config = dict(
    n_layer=10,
    d_shared_expert=384,
    activation='gelu',
    router_score='softmax',
    normalize_top_k=True,
    balance_loss=0.014,
    init_std_router=0.00749,
    seq_len=512,
    train_tokens=298300000,
)
Below are experts of layer 3 (counted from 0) of a mixture-of-experts language model. Rows are named router (the router's row for the expert) and show model dimensions 0-95. Each number is 128 + 24 x the weight over its row's rms, rounded and kept within 0 to 255. Numbers have three digits each.
After each expert's rows: "mostly gets" lists some tokens that are sent to it at least half of the time. This comes from a sample of Wikipedia text that the model never trained on.

# expert 34
router:102074111131129134120108145089105120163135143111158123139126139122170131109091111104100135143132110133088126128129106106109156147108111130099126119127172131139165169143139147108091102156097133106092167154137109153100176125131177095083137152114100149134092103092142159109110097131119137112
mostly gets: "Ram", "Har", "Kar", "Moh", "Hay", "Ay"

# expert 8
router:114111117169148123115124144149147118125142126118149131123143133139131145121145158151143130115124135114158124108108117125129137170091136154152152117124117166150131163151137108099100146108093122132139129167103102141170140104108164127173161111141145110114100146123087135141148165145164159140
mostly gets: "[", "Man", "Tur", "soci", "(", "pen"

# expert 27
router:106105135166134118153135123114127095114154125088180128153147137156116143121121118114140094165125113117144102146177101115137106119115162103139115125123139144140140132157149102137144127174091122109149121121113112155109173138130122100111120153150122125114093105114157127140156128138144151112
mostly gets: "Roman", "è", "Arab", "Turk", "Afgh", "ı"

# expert 21
router:086158128127106145110162168133154115095122132117153135098151093140111074095129163172125121084146120124113204142164112132154115085102164149092108141106158132117120139119111104145113107149066115155148144070159123094126123145141077158126149125117107109120138113118127132145139169135156116144
mostly gets: "Ac", "sec", "produc", "struc", "spec", "offic"

# expert 36
router:155076173086101195115124179195088144182125181126131122132130141137121140134120087159137087114103112127146141162103126136113106124120119141128128127148124122105148141109108132166095104127128170106098138136107124123127121150137120145094165141144111105127152127168149153110122132110120123095
mostly gets: "Pr", "Kr", "Abd", "Tim ", "Steve ", "Mc"

# expert 29
router:131134114107131097168116099109094139159118094151076077122130121105140125130124140152082118119174143151108145096154120133147120126110154131122115147150117128136154164143131121114132126104147137105099142120161133087152107110110082118162141117161085140098140109175110131162125107135078090115
mostly gets: "football ", "debut ", "television ", "winning ", "basketball ", "footballer "

# expert 16
router:124125149134114157110175117145141139143121161139165104166145129159181147079130118095092080109134075147150154127101161110123128089129145156147116179134142093131132111109128102155124120137105148093100149155140131107146128093111128150146159143092108129083156158142121180120153122165139133147
mostly gets: "South ", "North ", "species ", "West ", "New ", "idae"

# expert 37
router:115140157106135128125118163150124176156135085151102120123124132121178085106120123118130111124138132152135140093105115108129143191121106151164137166118121121165144103139142088143150103086160110165135149089121139130106121110135163112154130102128128167145115090137099140148137138105136111155
mostly gets: "been ", "dis", "whose ", "important ", "their ", "being "

# expert 38
router:133133150155124091103137106111107135138145128117106105108121101166153138145113135150104181155138156134104148099093102142060113133122134152136114085098132144147106154155139123148134130080128113134125113116129140139081078135127132135128150098102110115116141093139108128135154133137110143150
mostly gets: "No", "Un", "Her", "Vol", "also", "them"

# expert 19
router:152095142117133132121138164085130117103106183113164161115108117109123141113153133072091129171103177162110143134111130125148134124158118106119141111157159153094100136140105137156128123142130114121110137122127124113124111097113106122103156079129152131073150131105137158105093137147140132118
mostly gets: "Mc", "Car", "Br", "gr", "Sch", "Cl"

# expert 33
router:109133127144130144120147132136131121103081121173156150132103123089141126093118120134103113171158068131110127148162131163114161112110132124128097130112120081117115118127142100185118133127129134113111095150146126097087105131142080120099123151107151107081124097120122136195158125170107093093
mostly gets: "University ", "World ", "York ", "National ", "Air ", "Royal "

# expert 39
router:120078161151111165165119121091128120114143088130106147139137150111128139120142136092099145122112086171104095107159086084115105136117150154102147124104089135129132114090200105144115136092090074128150118168154149095101122104123092131143100116104085094128152151124151100116119130155068158114
mostly gets: "Best ", "Award ", "Won ", "Love ", "Is ", "Outstanding "

# expert 15
router:101150148120088139134131102129122133155094116164111116138119121102123106122121132113123145104105128146090118134092141120164158166151125120180128171105073115094112090080183117092145113174156167147147086142116108111162128111144114204105118122152117152143117119120132149159137095131126103139
mostly gets: "different ", "just ", "these ", "each ", "not ", "ually "

# expert 11
router:118086134161157102124096117115139159136144136159126145123136135099179161105173125096139136132133123106117104138109095126127141155104099162154132150172168152128154146129111139169100106078139098078088122133159111111128166114148093105130142169122134076075119184166163099138101132138064152131
mostly gets: "ENG ", "FRA ", "ITA ", "GER ", "ESP ", "ARG "

# expert 2
router:121126119090130137136131160119173121102126132093105131129101150137104117169105110157149108103135126100131150103120147129156096115125141150162174131120121107163123085128128144133165133099176146199124126122076138105147129157101115115108111147112126148122144147116171093099153149127151090145
mostly gets: "Al", "pre", "Ab", "Te", "high", "Inter"

# expert 32
router:092144169115096121123142146110128115142117144114125156151157143127141170165121116145138124107130142123134095111129094125147156131127113116126156110155120096146159169115129114102161141156130142102079113103117108144099112118115146144146183102113145161134109147162151166120139143122111124112
mostly gets: "\\", "Di", "{", "cri", "contr", "di"

# expert 9
router:132145142160140119078145105189126118139144130156132147108144119142102148134144086150173150124106094090155141163140138124116090141137117152131130099109140112138101109075089130132108161134110149123112111147130144113122119113162094123103119150118164108113137135161138101122156126101117130139
mostly gets: "CA", "CE", "AR", "IN", "MA", "SA"

# expert 20
router:108121167102086131130157110114113153100136097126113128123164104119130131129114174101145129126142143112117124097101136133124090121110116133067103137134138135114083131122155149090106112115134125106148110147114196126116128105150136129119123118125158138132173119098143107143121118135187145139
mostly gets: "Sh", "St", "Ex", "Th", "dep", "Comm"

# expert 17
router:150113136106139076088142093140093121115133158167144148133105102141105161079143113112121145131080136115161102136135147137111136109152132131176110106119142130129120087081141107133090134127138120111089098132176101145114151155167158119129115143162133103158131140158121122107156113074114123164
mostly gets: "K", "I", "U", "Y", "L", "CR"

# expert 10
router:102128105151134158129136129103172140123166157155151163118132124145119126100105177149098109123122137111143082133107107089125107125159103124133110127128146149126140163106066172134130113113116124132151151104079120125095121184099108115127143123135148107151158177131130117117142082155151183151
mostly gets: "== ", "=== ", "- ", "==== ", "Height", "Your "